python train.py --experts_per_token=4 --d_shared_expert=0 --normalize_top_k=true --routed_scale=1.0 --balance_loss=0.00696 --parallel_block=false --schedule="cos" --doc_mask=true
Below are experts of layer 6 (counted from 0) of a mixture-of-experts language model. Rows are named router (the router's row for the expert), up (a neuron's input weights, with its number), down (a neuron's output weights, with its number) and show model dimensions 0-255. Each number is 200 + 40 x the weight over its row's rms, rounded and kept within 0 to 999.
After each expert's rows: "gets" lists some tokens that make up at least twice as much of what it gets as of all text. This comes from a sample of Wikipedia text that the model never trained on. Tokens count by the router's weight.

# expert 123
router,225,158,199,254,180,214,158,206,241,138,230,171,297,175,188,230,201,174,214,212,167,225,226,225,134,170,161,179,222,190,279,174,269,239,200,252,147,193,200,249,144,175,189,250,199,274,217,276,220,243,249,262,268,227,226,219,205,186,210,142,220,217,270,149,204,130,224,216,170,236,275,239,166,225,242,198,243,199,257,160,178,221,236,125,210,170,157,156,113,219,239,127,265,217,162,202,202,274,261,157,233,170,149,125,167,161,199,170,148,199,171,218,244,237,222,233,156,219,230,163,147,143,201,223,180,245,147,137,195,259,221,167,262,117,219,198,211,150,228,151,247,210,247,268,156,170,207,271,155,266,283,244,173,191,217,208,190,165,165,216,240,221,230,197,234,226,259,149,223,145,230,169,230,161,137,186,267,204,240,156,135,225,270,190,149,222,181,236,212,163,186,153,236,151,190,205,249,209,172,217,223,220,261,199,214,191,174,148,171,169,222,215,131,201,254,245,171,197,183,216,166,164,196,261,248,169,209,244,252,192,228,155,208,247,250,174,243,153,205,166,199,236,236,255,190,119,261,261,145,179,238,149,162,206,200,214
up0,169,187,197,231,213,140,234,260,214,183,128,235,160,204,217,225,214,196,181,147,186,173,192,163,128,187,196,197,184,221,202,209,206,237,197,217,166,206,219,256,189,181,167,119,212,172,137,266,246,221,213,232,236,163,229,209,165,177,130,208,194,172,263,185,186,166,222,199,232,175,279,159,171,238,220,178,119,239,221,237,185,195,300,136,275,238,158,259,123,171,120,174,192,174,130,162,207,293,226,174,257,153,242,265,214,258,175,268,232,213,111,218,217,139,153,203,257,245,173,227,139,166,181,209,223,218,125,225,215,177,170,193,261,184,206,183,264,153,149,141,174,252,217,262,222,162,182,243,91,211,258,163,197,217,201,206,210,99,186,197,264,208,227,229,192,274,272,105,180,207,164,171,292,235,290,245,190,211,200,207,176,213,151,186,228,120,188,211,158,157,173,242,159,220,233,186,237,184,227,235,263,199,250,210,200,190,204,146,205,185,223,157,192,241,218,262,199,189,229,195,201,132,216,187,107,131,209,154,191,222,171,173,182,190,235,202,187,193,232,199,187,227,185,161,230,187,261,204,137,172,248,156,247,211,262,177
down0,250,201,176,201,260,193,144,186,162,201,246,281,212,264,192,265,225,194,172,163,210,251,202,131,281,180,189,146,167,206,204,191,195,196,176,193,268,152,185,213,242,185,159,215,183,234,170,155,202,259,248,177,116,206,266,102,159,225,182,181,193,230,250,231,233,225,193,207,176,153,128,205,263,137,161,247,197,149,136,224,195,289,175,184,237,219,207,192,288,233,212,171,214,168,191,147,205,243,209,201,193,211,200,214,222,180,148,241,225,208,197,234,153,208,170,216,200,254,244,204,213,133,235,120,207,193,209,203,245,196,239,163,224,157,218,164,191,241,194,167,132,227,229,185,222,179,224,173,198,230,223,201,136,172,192,153,134,258,258,103,206,217,193,187,128,86,182,217,221,232,206,231,131,211,166,222,187,212,202,248,225,204,208,196,220,243,267,180,206,219,187,247,226,181,186,183,133,231,162,200,160,131,187,198,220,273,207,219,221,212,187,245,186,196,229,216,185,127,225,256,202,269,231,160,204,194,130,183,72,208,267,264,163,247,184,131,195,222,99,173,258,183,211,155,153,262,142,167,184,256,165,205,152,253,227,79
gets: ".", "==", " ==", "===", " ===", ")."

# expert 138
router,249,171,244,226,191,219,143,212,204,176,244,164,253,207,171,208,243,145,220,204,182,239,234,250,177,217,143,176,222,151,310,154,232,256,247,260,160,228,205,221,178,129,177,199,197,250,226,223,175,221,246,226,260,209,238,272,244,179,180,175,231,222,273,131,232,165,218,224,186,248,248,269,177,197,236,210,207,200,228,173,178,265,214,158,191,164,175,203,187,196,232,171,234,220,195,199,232,204,182,208,277,205,225,155,175,162,195,179,159,195,145,223,205,243,207,265,144,265,209,151,184,152,139,218,139,213,139,182,124,234,208,188,224,197,236,177,230,170,275,199,258,192,172,201,149,177,157,213,154,252,261,242,149,132,224,229,193,205,194,225,223,201,252,240,271,250,212,140,201,135,181,181,201,221,151,141,218,245,261,172,190,196,247,211,193,227,130,266,156,112,199,175,242,157,183,196,180,262,178,270,203,250,238,174,271,143,134,170,147,172,196,203,193,211,205,293,179,172,122,237,153,195,109,184,229,132,252,218,235,135,213,186,227,228,270,167,241,123,255,139,237,246,234,219,234,161,214,195,160,193,234,177,159,304,164,262
up0,221,152,178,214,151,164,213,208,239,145,235,147,209,233,249,208,231,198,139,197,154,196,198,235,142,178,187,196,229,245,225,226,304,262,239,207,203,226,223,227,208,162,149,201,143,193,243,229,234,224,302,220,230,253,217,182,226,109,170,204,186,271,212,164,269,150,206,287,184,235,280,237,241,306,216,252,279,244,203,218,183,138,227,160,193,179,157,210,168,290,244,175,236,203,174,232,224,172,228,183,188,166,228,174,168,169,166,191,192,160,183,232,237,300,264,162,182,234,196,139,138,216,170,242,212,146,137,149,165,175,200,135,231,164,203,280,248,153,239,143,166,186,181,212,252,229,148,253,143,230,192,209,114,192,226,290,152,222,148,192,205,267,207,174,246,165,223,181,138,144,203,205,145,171,169,198,169,262,263,179,171,205,199,281,237,149,156,202,203,184,238,150,240,166,176,183,235,238,195,215,217,259,263,188,249,237,161,178,145,218,225,180,149,171,219,260,168,190,153,242,177,143,184,206,228,257,213,192,242,202,204,151,240,242,247,147,182,153,150,173,215,167,194,236,195,233,231,263,183,261,227,168,179,251,190,211
down0,242,256,149,208,182,194,177,215,217,191,220,203,234,186,196,203,225,205,181,162,141,188,219,232,284,155,220,188,209,274,162,129,217,217,196,243,269,213,125,253,209,169,210,194,183,177,183,200,164,223,208,217,258,172,182,194,206,175,152,226,113,171,203,272,181,207,167,205,222,217,212,211,245,215,221,202,252,208,234,262,137,223,114,213,140,196,235,173,185,181,197,254,138,175,210,210,240,197,106,168,165,162,188,149,241,284,109,203,228,193,184,216,186,173,130,153,171,174,252,174,182,208,216,133,227,165,224,208,250,225,116,188,201,183,212,170,171,175,150,205,153,173,176,128,208,234,200,190,132,177,258,161,159,216,213,244,172,134,149,268,181,261,219,186,310,145,172,221,284,178,210,184,179,118,177,226,240,223,141,217,198,235,218,236,208,213,183,176,313,153,244,305,164,116,130,222,258,227,228,200,177,129,235,265,180,213,272,109,186,279,243,163,228,195,229,135,226,171,182,165,231,175,167,210,212,248,210,118,231,194,173,176,193,196,203,255,139,225,276,178,175,250,217,171,204,209,196,218,251,177,250,249,205,186,242,169
gets: " C", " along", " R", "C", " together", " \""

# expert 78
router,254,205,180,256,130,217,229,205,235,200,190,168,263,185,220,240,248,175,221,207,128,200,220,211,169,100,153,179,245,209,244,152,199,254,258,206,130,190,235,167,164,191,229,215,165,250,255,313,197,253,196,276,209,202,238,236,237,173,195,176,199,257,182,218,228,168,250,180,193,244,238,209,127,215,223,205,205,225,223,193,140,189,209,152,133,155,169,217,175,307,241,142,248,221,172,163,241,257,183,237,245,218,171,200,210,162,166,158,139,175,140,299,200,241,214,232,135,231,253,106,214,164,171,208,155,291,159,196,170,190,225,197,270,180,255,279,261,182,236,184,215,220,248,245,191,159,202,248,141,252,253,251,179,158,209,250,121,210,136,243,225,215,234,242,225,222,211,133,206,195,234,177,189,216,164,141,225,205,217,193,188,220,224,225,177,176,180,196,221,174,180,165,224,169,189,174,200,199,158,250,250,215,235,169,251,184,127,155,171,175,255,242,135,153,229,276,199,186,154,251,208,154,165,227,287,183,208,267,324,152,201,184,216,232,218,152,237,181,210,221,234,258,220,205,251,202,213,251,179,231,247,192,173,257,196,229
up0,267,199,170,227,244,224,228,196,138,251,176,190,237,170,259,220,202,148,175,140,171,140,133,176,212,180,163,223,146,225,260,182,187,237,225,240,190,161,204,217,133,229,230,198,234,154,322,241,160,292,222,142,220,173,161,259,226,218,260,160,271,210,203,160,174,185,237,192,239,204,267,164,203,253,229,219,128,134,193,224,246,245,200,274,187,250,149,313,172,150,269,260,243,221,184,214,193,173,211,145,203,147,133,249,225,197,234,191,133,222,159,181,216,193,233,180,211,149,193,158,157,196,214,276,180,293,151,163,255,178,252,215,180,241,155,240,175,288,214,163,135,179,205,191,145,220,205,249,138,207,293,227,193,230,186,205,200,230,153,200,230,196,203,182,184,131,220,195,189,154,210,213,163,262,207,192,241,211,185,192,211,171,228,192,194,236,190,171,200,271,147,177,189,180,200,169,219,218,159,145,208,112,167,158,187,122,162,191,219,159,177,215,113,191,206,197,178,122,181,209,172,187,214,145,208,197,246,289,190,217,246,216,151,173,137,223,270,232,247,216,227,275,203,176,201,171,170,192,172,241,249,202,107,229,192,165
down0,211,198,157,217,114,222,178,203,238,216,185,167,183,262,184,301,186,259,208,146,198,196,215,177,216,189,230,218,205,242,172,227,156,199,221,240,234,178,200,170,237,174,242,220,161,165,268,172,162,238,129,167,254,148,221,198,284,151,179,101,181,161,218,150,314,250,157,203,141,186,136,278,227,222,233,215,182,165,183,214,265,214,195,189,200,230,231,231,167,199,150,257,198,119,226,129,251,233,230,179,258,181,222,174,213,169,229,231,186,212,182,213,239,254,206,175,203,166,245,142,239,229,250,299,194,180,145,151,183,222,150,195,131,239,111,211,243,233,184,212,126,182,124,313,178,238,240,198,170,210,177,188,117,220,200,219,210,218,163,249,228,270,168,268,231,161,337,229,217,227,229,207,165,171,153,177,240,169,145,219,174,225,216,152,174,165,226,232,178,197,191,268,225,191,193,187,218,223,185,155,158,189,243,189,202,221,195,125,99,190,281,195,163,217,216,201,161,150,244,211,234,168,164,198,214,219,176,144,256,181,208,190,154,218,223,200,183,176,273,216,175,126,198,237,170,256,184,228,180,251,204,216,242,246,227,237
gets: " (", " Clade", " 18", "–", " Phylum", "ul"

# expert 28
router,249,140,209,237,200,212,169,207,234,148,206,159,242,210,208,200,300,180,196,221,160,179,193,246,191,155,145,173,235,165,224,177,241,242,280,230,144,232,225,208,160,144,189,229,122,241,264,282,188,206,229,284,216,287,193,270,234,153,219,142,233,214,243,160,268,119,268,237,141,226,229,251,173,246,220,222,213,219,254,174,164,243,209,148,220,168,168,192,163,215,263,147,213,232,226,141,197,241,233,206,226,198,149,137,132,124,192,144,163,225,157,256,187,300,241,264,166,243,205,172,139,164,167,222,157,228,145,197,159,230,225,207,230,110,218,243,218,203,228,186,233,211,230,236,180,157,184,221,172,262,257,232,163,138,235,230,166,193,159,216,249,182,249,181,259,224,221,182,238,195,194,146,204,201,149,137,241,211,232,199,130,266,262,259,170,219,194,231,150,188,183,177,237,140,172,147,197,234,181,259,206,225,239,193,238,153,133,182,198,155,250,228,165,131,199,264,172,180,164,220,196,166,165,211,243,161,215,209,203,175,206,167,217,250,223,167,234,172,201,176,272,228,243,278,155,150,224,266,182,199,220,130,164,231,167,237
up1,172,170,245,207,297,192,151,196,166,234,145,250,268,200,177,213,167,250,223,110,208,270,259,196,242,174,116,206,214,183,191,195,186,202,180,209,209,147,175,233,190,225,190,243,237,248,219,197,215,202,197,97,226,178,171,107,208,176,194,149,221,170,179,143,96,118,289,251,256,119,175,176,167,272,191,213,288,239,229,202,196,167,171,184,203,194,149,211,290,231,225,202,173,158,150,237,202,191,145,281,164,222,151,189,173,179,236,241,212,213,159,183,186,224,158,148,255,194,204,186,88,185,181,190,178,270,218,238,241,155,206,195,165,236,253,233,190,179,243,229,137,209,131,161,178,191,214,193,181,176,170,223,203,249,172,163,203,237,221,141,182,251,158,187,169,208,167,193,238,238,265,139,175,177,252,192,167,234,230,256,200,193,179,229,310,99,213,185,175,210,181,282,171,251,223,182,208,190,199,183,217,234,204,226,187,194,230,173,196,184,224,198,220,298,296,205,153,275,229,181,172,204,289,162,272,187,149,175,193,192,238,206,172,170,260,197,157,199,176,220,133,152,250,246,187,179,153,213,208,221,231,215,209,178,149,213
down1,208,239,148,168,248,186,213,178,244,218,218,213,179,245,189,264,212,159,206,170,172,218,241,244,251,166,195,230,135,264,230,164,206,161,238,232,204,178,245,203,249,235,239,173,218,193,165,262,166,208,198,205,228,221,237,175,142,213,170,239,157,249,292,128,211,212,229,202,209,237,171,120,267,227,261,132,210,263,206,170,128,245,259,208,220,163,215,195,137,166,244,209,176,215,206,264,211,240,147,236,237,185,133,111,222,278,194,172,171,292,180,231,197,312,227,220,201,191,195,237,232,237,258,123,136,231,126,186,221,169,220,176,150,237,223,166,204,140,213,165,209,176,203,147,267,125,258,275,134,235,165,281,174,215,270,199,182,216,198,215,228,256,173,263,218,224,166,184,241,254,188,247,271,204,207,118,212,260,198,193,226,157,251,180,205,248,165,215,232,207,189,118,202,215,138,169,232,199,199,159,157,124,217,218,215,218,236,223,299,218,219,231,202,206,186,202,148,230,186,249,245,225,184,242,189,176,245,161,215,151,177,167,210,322,210,177,156,167,266,134,157,193,199,179,183,170,223,257,173,194,217,156,219,213,221,186
gets: " |", ");", ";", "|---|---|", "|---|---|---|", "|---|---|---|---|"

# expert 122
router,218,179,184,199,197,217,199,203,221,173,249,160,245,209,229,264,230,182,229,162,139,200,245,236,152,177,161,167,228,184,286,222,274,291,202,243,181,223,217,213,168,179,192,217,168,274,257,281,190,226,268,281,250,272,223,222,228,148,201,117,239,194,264,182,283,168,265,222,176,229,246,229,115,194,213,209,238,214,242,167,171,157,219,151,140,156,127,179,144,219,242,139,275,218,195,195,186,249,201,205,244,178,183,212,206,149,219,136,161,212,126,229,191,267,253,254,159,252,226,133,162,172,220,228,170,266,173,155,202,211,242,181,265,123,223,265,245,160,237,158,183,235,224,249,194,208,193,232,174,228,236,210,180,172,205,258,178,231,125,229,242,200,256,200,246,212,220,139,197,153,229,136,216,224,153,149,235,231,231,138,162,216,252,205,137,187,190,252,212,163,164,112,229,171,164,195,207,201,158,242,275,198,217,176,266,131,126,173,182,176,258,254,161,187,240,299,170,173,170,217,193,193,194,215,267,179,217,253,226,130,218,193,228,231,232,170,194,158,195,206,271,226,179,265,215,185,239,223,180,200,218,162,178,236,217,208
up0,201,179,214,211,75,152,205,196,257,208,233,215,154,260,180,282,197,153,220,239,176,252,189,250,156,194,233,218,303,267,257,214,230,209,205,215,201,254,251,206,184,252,254,230,194,272,168,217,198,219,231,224,199,194,198,230,246,134,217,265,192,201,193,140,169,181,177,171,205,188,133,179,204,170,175,190,254,212,185,191,217,179,248,255,201,188,126,154,198,186,169,91,278,195,150,243,134,249,203,128,215,175,228,213,223,225,208,147,212,210,205,251,254,252,196,172,155,166,197,188,152,221,269,140,187,227,202,176,230,188,165,192,195,135,166,194,189,174,182,204,278,169,208,172,248,220,222,207,261,229,235,188,221,161,152,192,238,242,130,201,218,136,286,201,255,182,184,215,207,219,264,204,218,177,162,193,215,148,166,218,233,163,177,155,240,349,258,131,227,213,120,256,223,199,176,142,143,178,271,156,129,176,155,190,223,153,173,167,177,231,175,251,301,168,158,242,186,225,250,181,226,242,148,194,243,177,223,139,180,237,218,196,215,252,170,219,248,99,232,199,174,199,174,136,217,184,247,171,203,197,180,253,219,253,206,225
down0,202,209,265,174,223,249,233,239,191,232,179,148,193,119,296,173,189,214,159,247,156,189,246,129,227,232,151,167,229,197,229,276,197,192,219,181,165,164,191,170,174,245,161,214,101,240,234,193,253,220,198,196,188,210,252,204,218,280,209,161,228,271,237,190,205,190,118,198,236,149,191,201,185,213,267,198,119,191,105,164,190,155,246,148,195,230,198,189,151,160,184,269,166,267,230,236,150,224,172,148,203,231,179,153,176,148,213,121,122,133,129,193,162,134,224,203,243,137,236,258,202,213,262,189,197,194,104,176,253,157,272,266,258,206,201,198,178,283,232,204,209,152,179,219,180,156,167,249,182,199,161,234,207,210,240,258,221,224,195,222,185,189,161,230,227,170,196,205,240,182,221,221,239,259,185,221,74,229,157,146,217,162,168,245,154,159,299,233,99,187,232,199,215,176,182,200,223,165,178,208,180,208,233,227,250,220,208,146,269,195,189,242,220,150,233,268,164,231,246,232,207,134,140,236,234,151,159,217,211,236,179,184,176,217,223,169,206,175,227,217,195,195,154,220,229,213,242,178,148,155,287,191,163,152,213,194
gets: ".", ")", "\"", "us", ").", "'"

# expert 220
router,242,194,218,223,156,206,170,136,194,142,241,186,203,195,192,202,249,139,250,147,156,241,259,234,163,149,141,162,239,139,258,186,227,220,246,216,170,209,215,215,144,189,143,202,179,251,236,269,224,232,243,257,218,227,257,279,242,217,240,168,195,203,241,196,265,163,209,210,151,227,265,263,120,210,224,250,212,261,260,174,156,232,212,173,162,160,201,190,110,253,260,188,192,226,217,181,219,229,216,212,269,207,201,153,158,183,213,161,174,162,141,230,240,185,193,260,154,271,258,116,176,147,176,207,161,195,146,125,166,245,240,185,234,211,275,272,197,149,226,211,242,242,199,234,125,180,173,220,184,255,244,240,211,168,208,222,128,208,184,215,249,169,232,211,249,258,249,188,237,172,207,170,213,164,150,184,228,222,194,115,145,224,218,213,166,211,157,221,185,141,212,160,282,154,153,146,219,208,174,224,208,210,259,91,261,146,151,154,217,197,192,199,157,181,202,263,166,178,177,257,205,150,192,248,199,146,230,252,287,190,196,189,196,233,273,163,237,162,232,143,214,248,236,213,211,130,220,261,152,201,254,177,188,251,172,216
up0,170,232,209,187,141,229,219,203,254,132,210,231,196,258,242,191,233,224,95,182,212,180,183,218,197,180,206,216,234,94,240,190,136,219,161,216,217,206,191,154,124,206,204,149,219,176,211,225,258,148,171,221,183,247,219,229,210,42,220,230,244,195,178,217,174,241,192,234,129,195,195,186,225,172,235,259,178,141,224,147,204,181,206,205,184,262,252,199,138,313,304,209,205,137,109,203,171,186,142,195,250,126,231,194,193,236,260,222,236,235,191,164,186,235,230,259,224,142,130,202,121,200,180,169,235,182,234,186,202,209,195,250,218,159,215,159,210,198,242,191,183,208,155,196,233,174,183,207,201,166,249,286,228,140,157,230,207,222,193,223,241,247,172,261,259,130,167,133,111,237,239,178,194,239,175,203,206,150,183,180,138,279,223,183,248,287,171,211,200,173,162,210,268,146,180,229,226,245,269,234,156,203,264,236,209,144,185,172,180,141,180,188,198,160,193,285,228,265,234,219,210,239,204,210,202,207,195,240,299,208,178,188,198,206,177,192,254,205,235,151,206,121,168,185,234,273,210,210,202,156,192,202,209,152,209,212
down0,170,152,126,234,227,277,187,214,266,232,203,243,140,201,210,228,202,174,195,192,232,184,255,149,222,224,230,176,227,251,197,223,261,279,205,192,185,136,238,151,127,221,244,214,133,192,195,172,229,191,162,187,184,210,180,210,231,188,187,200,202,216,212,237,215,158,152,198,151,206,153,187,229,215,200,161,173,164,97,239,289,194,173,217,139,202,155,172,251,202,171,147,231,166,126,171,159,195,220,217,197,214,161,211,168,194,215,227,231,236,239,149,295,167,160,161,231,188,184,232,157,244,213,185,138,240,214,220,243,164,196,211,231,173,199,154,219,160,236,153,203,247,193,167,289,105,172,177,240,142,237,174,95,239,175,284,215,215,200,252,225,235,99,193,144,151,218,256,229,223,138,200,168,186,173,187,187,211,191,301,159,220,160,170,151,203,189,240,271,183,248,235,229,263,199,187,157,220,253,161,168,198,143,282,140,105,223,159,140,199,196,272,248,215,203,172,207,192,221,229,224,212,173,284,200,219,179,198,300,144,273,123,156,170,222,182,275,197,212,197,155,153,185,237,198,247,217,177,178,199,169,266,135,209,207,171
gets: " \"", " (", "-", " '", "/", "–"

# expert 151
router,228,165,209,229,195,228,188,217,227,146,247,182,226,220,199,264,250,169,277,165,148,193,246,241,177,139,174,142,233,151,250,192,207,228,231,240,190,195,216,221,167,179,230,225,148,262,237,253,201,248,188,231,255,219,236,236,227,165,267,200,245,227,216,210,241,204,225,238,157,257,220,220,176,240,244,255,243,222,235,188,166,223,254,132,155,168,174,145,157,216,203,163,228,205,190,167,228,241,234,169,221,164,183,174,141,150,203,141,139,159,180,236,251,243,228,213,164,301,191,191,189,171,174,256,152,223,177,181,166,260,228,138,202,160,289,240,236,131,210,112,251,216,219,232,147,214,206,196,183,272,226,268,150,194,225,216,157,202,163,272,215,213,220,270,224,217,209,147,229,185,211,170,221,190,177,172,240,199,206,145,141,257,202,225,119,220,163,266,179,125,192,137,232,193,149,162,203,219,208,232,225,221,249,144,246,123,183,141,168,168,224,234,193,160,242,246,188,185,131,238,208,158,169,164,249,129,246,249,246,137,237,151,223,217,266,190,302,133,233,149,223,213,257,190,218,125,229,288,201,249,236,172,208,268,179,245
up0,171,224,168,199,218,161,180,280,181,207,227,233,256,249,237,247,162,241,216,202,170,250,206,145,186,327,216,192,198,247,244,123,145,191,246,200,182,179,167,230,135,235,189,180,220,318,226,117,208,217,148,191,220,257,218,221,198,157,117,160,244,277,177,197,204,219,163,242,232,214,188,145,157,208,243,145,276,196,145,180,168,180,232,150,222,237,129,101,212,134,231,196,160,179,177,206,218,223,140,156,181,184,163,210,259,228,143,160,252,124,128,171,192,212,247,178,239,151,127,219,190,254,178,238,186,127,165,234,181,259,161,204,186,186,232,141,199,214,189,231,202,233,199,203,204,265,214,143,207,154,208,172,268,201,223,196,217,194,205,198,228,180,219,215,221,244,162,161,212,138,183,216,206,191,273,231,217,169,223,204,192,153,197,202,181,271,197,188,240,199,228,190,191,272,164,174,175,210,212,172,226,237,270,228,186,147,202,325,204,153,200,122,223,184,190,178,164,261,168,220,268,200,130,188,197,98,198,198,194,175,205,248,215,191,140,174,235,174,191,224,101,234,129,179,195,219,162,194,261,225,201,194,283,206,119,217
down0,191,273,143,247,181,226,253,217,219,195,189,215,201,215,188,126,209,193,263,182,202,162,163,199,190,229,173,189,232,234,152,186,233,216,312,242,190,216,237,276,193,245,143,187,175,266,227,196,185,121,223,204,175,221,230,279,247,235,140,215,247,169,131,202,233,210,235,213,213,185,150,154,193,197,172,153,185,209,189,194,147,232,178,217,198,182,176,150,203,180,192,196,166,191,171,198,195,143,185,261,215,301,268,142,271,243,188,185,108,165,207,134,220,128,225,210,202,158,184,213,290,265,192,182,152,188,168,194,225,218,251,212,242,151,154,130,159,210,155,136,188,296,181,202,170,270,187,232,237,189,190,213,178,189,236,183,112,208,222,191,198,192,180,163,243,191,107,168,159,109,195,156,253,202,275,210,240,208,284,250,127,148,189,226,164,210,166,156,236,201,149,235,193,261,168,110,219,162,225,197,195,192,200,180,221,208,205,225,197,242,253,145,219,208,253,162,147,228,254,232,264,180,183,226,169,148,239,245,63,222,166,200,211,168,240,189,222,175,168,197,252,216,108,185,207,210,126,198,231,247,185,176,247,228,213,227
gets: "–", ":", "-", ".", ",", "°"

# expert 30
router,229,181,183,233,195,256,169,186,261,153,203,174,236,223,175,233,262,190,273,220,157,180,237,284,170,146,162,177,265,177,245,163,227,237,226,219,122,225,253,247,169,160,228,177,127,243,261,250,215,192,191,272,241,281,229,251,221,206,240,155,229,265,245,157,224,151,277,234,143,242,262,252,170,186,253,221,245,198,212,198,157,229,266,166,181,175,199,165,127,234,207,123,236,209,167,159,239,224,217,173,239,169,188,139,179,162,201,209,144,141,137,234,248,279,251,203,222,258,232,194,219,151,193,238,110,205,146,203,179,233,210,160,257,141,238,205,221,190,219,195,249,206,250,218,186,188,170,215,174,234,263,250,185,137,210,246,167,200,124,226,222,167,208,235,228,193,237,155,210,143,198,201,250,202,164,178,200,209,210,147,163,247,259,256,141,218,203,234,183,174,177,140,210,143,146,183,220,285,166,250,226,210,218,201,230,167,186,166,201,177,270,209,137,140,213,252,162,178,170,222,177,147,221,242,267,148,210,204,220,154,195,175,246,248,240,176,220,202,187,143,256,243,226,238,181,109,203,285,174,174,230,171,202,278,190,278
up1,248,196,204,179,261,202,152,178,183,219,156,221,172,229,240,171,170,166,251,268,212,229,190,267,175,247,235,245,161,201,191,148,193,249,188,232,209,337,191,206,149,242,264,239,166,153,173,256,198,173,216,210,256,248,193,254,187,165,194,115,221,221,189,148,237,190,188,183,148,251,253,275,150,153,176,234,231,196,227,253,193,197,226,243,151,252,222,118,188,233,223,171,221,176,155,228,201,214,106,110,215,202,189,95,211,215,173,278,284,150,209,175,296,231,184,213,151,200,232,234,153,198,181,193,152,222,172,162,195,249,196,202,224,214,221,220,152,157,191,158,270,232,190,208,202,141,267,206,187,128,203,186,199,204,209,214,217,195,197,238,178,130,258,192,196,151,227,168,228,145,183,197,242,217,144,206,162,227,193,199,230,234,237,206,189,209,238,188,246,175,124,224,263,139,200,127,315,181,181,211,108,213,175,205,199,200,201,197,190,222,210,150,115,204,148,227,184,155,204,192,268,200,190,202,232,174,156,245,203,202,163,172,231,335,185,149,318,203,184,159,180,170,198,162,250,172,211,197,208,160,179,211,224,240,192,274
down1,209,141,164,204,135,220,169,240,181,152,190,175,162,159,172,127,162,206,125,164,243,206,209,210,165,222,166,157,165,237,192,209,243,185,90,200,209,250,230,261,148,127,179,213,206,163,266,156,179,240,199,158,249,180,169,192,263,192,203,250,193,156,181,217,203,220,185,144,240,222,163,222,228,141,185,240,179,212,252,245,228,203,256,180,270,137,131,183,241,171,213,179,182,233,196,258,146,190,234,247,287,204,242,194,197,215,209,215,190,225,333,170,202,99,182,191,224,199,207,119,192,228,156,228,199,197,191,142,248,205,203,200,237,179,175,214,154,198,231,248,227,248,129,221,127,126,192,152,208,174,122,226,151,217,207,133,203,202,206,223,146,258,232,197,243,138,180,221,189,176,151,182,184,155,175,233,265,231,197,211,219,166,217,205,196,303,254,167,132,137,232,247,206,190,211,180,221,172,165,82,184,186,234,151,215,212,174,191,254,208,166,221,143,283,173,114,212,213,174,207,178,238,150,238,226,195,139,161,229,275,183,161,206,249,171,194,223,184,215,192,173,205,224,240,245,184,187,173,176,115,187,226,142,245,181,85
gets: " |", ";", "|", "\n ", "|---|---|", ");"

# expert 142
router,242,174,201,217,201,193,186,209,245,173,236,178,271,160,226,213,226,174,224,206,149,214,252,204,117,183,165,175,202,185,274,167,244,261,193,221,138,205,189,227,166,170,174,267,184,230,247,254,236,244,254,215,251,266,228,202,209,174,213,133,209,230,229,154,231,103,236,273,165,257,251,241,139,221,258,205,234,201,243,153,166,203,277,146,195,184,175,149,94,215,224,154,266,212,179,199,173,250,194,188,264,200,177,156,190,169,227,183,145,195,172,217,232,243,261,246,180,220,217,178,149,144,198,206,172,239,174,154,197,249,229,174,273,94,236,213,220,151,213,129,245,203,238,196,155,170,169,223,197,249,296,225,167,155,227,227,164,193,146,212,224,218,236,180,240,212,277,151,206,180,206,148,214,191,109,180,265,193,223,152,150,207,271,211,122,203,196,245,204,147,208,155,227,152,156,193,207,202,152,218,222,214,205,184,205,170,139,154,195,159,231,219,116,180,212,284,156,195,193,196,202,201,192,249,284,172,245,256,243,184,200,153,209,261,239,191,231,134,214,175,248,269,258,281,192,146,209,252,129,192,226,116,172,208,207,216
up0,247,251,233,213,171,213,288,245,178,205,212,175,206,173,239,198,227,277,203,228,227,196,217,270,256,216,229,164,205,199,257,200,230,284,193,287,195,144,190,264,211,143,195,163,217,215,224,204,228,205,117,228,258,197,187,169,198,174,194,226,188,165,172,191,175,271,210,209,197,256,141,202,238,140,189,169,171,272,255,176,242,206,148,185,185,216,224,252,161,232,164,150,262,176,164,203,233,250,247,223,196,167,248,165,224,206,145,147,216,236,114,275,255,168,247,177,250,290,161,171,226,149,181,218,194,212,136,79,210,219,105,229,227,122,280,205,155,154,183,267,157,265,163,229,178,213,195,230,239,132,196,160,226,204,189,205,200,179,170,162,257,162,180,229,175,198,185,211,267,215,162,238,192,238,238,189,125,275,203,240,256,214,154,188,175,226,207,190,148,160,160,216,192,215,194,221,74,220,186,210,204,197,231,198,215,186,202,177,181,223,183,130,191,213,265,225,190,248,180,209,190,250,163,190,145,240,217,194,177,210,152,244,190,159,143,192,161,167,180,250,161,74,122,231,283,199,219,209,185,236,171,272,173,189,247,170
down0,191,230,81,226,277,189,260,240,254,203,187,182,164,147,198,167,222,205,215,138,185,177,208,180,171,184,182,129,162,232,152,233,169,203,221,223,162,165,147,234,205,180,184,181,176,234,124,256,226,263,258,254,229,207,271,179,199,263,140,139,157,160,227,174,163,204,223,183,193,199,204,135,190,246,181,160,269,227,183,127,171,216,153,187,228,193,152,158,150,232,229,188,161,163,156,172,179,200,236,162,169,170,205,304,266,152,173,198,224,208,175,262,223,180,210,101,194,243,191,249,204,193,197,232,201,85,186,191,229,179,200,97,228,186,172,183,220,158,154,194,211,196,131,172,157,216,170,170,284,176,136,239,253,281,227,202,229,203,175,47,184,175,274,254,181,186,238,157,193,199,185,193,199,183,222,191,187,190,212,176,256,191,188,205,248,160,164,143,173,189,194,141,202,128,215,189,172,161,248,239,251,202,263,152,178,156,225,221,269,177,227,210,144,188,182,192,170,176,228,141,189,190,154,194,209,231,207,202,268,163,208,202,138,217,202,107,193,183,153,232,209,236,206,145,217,145,171,202,197,182,123,207,192,171,248,87
gets: ".", ").", "\".", ".\"", "'.", " ."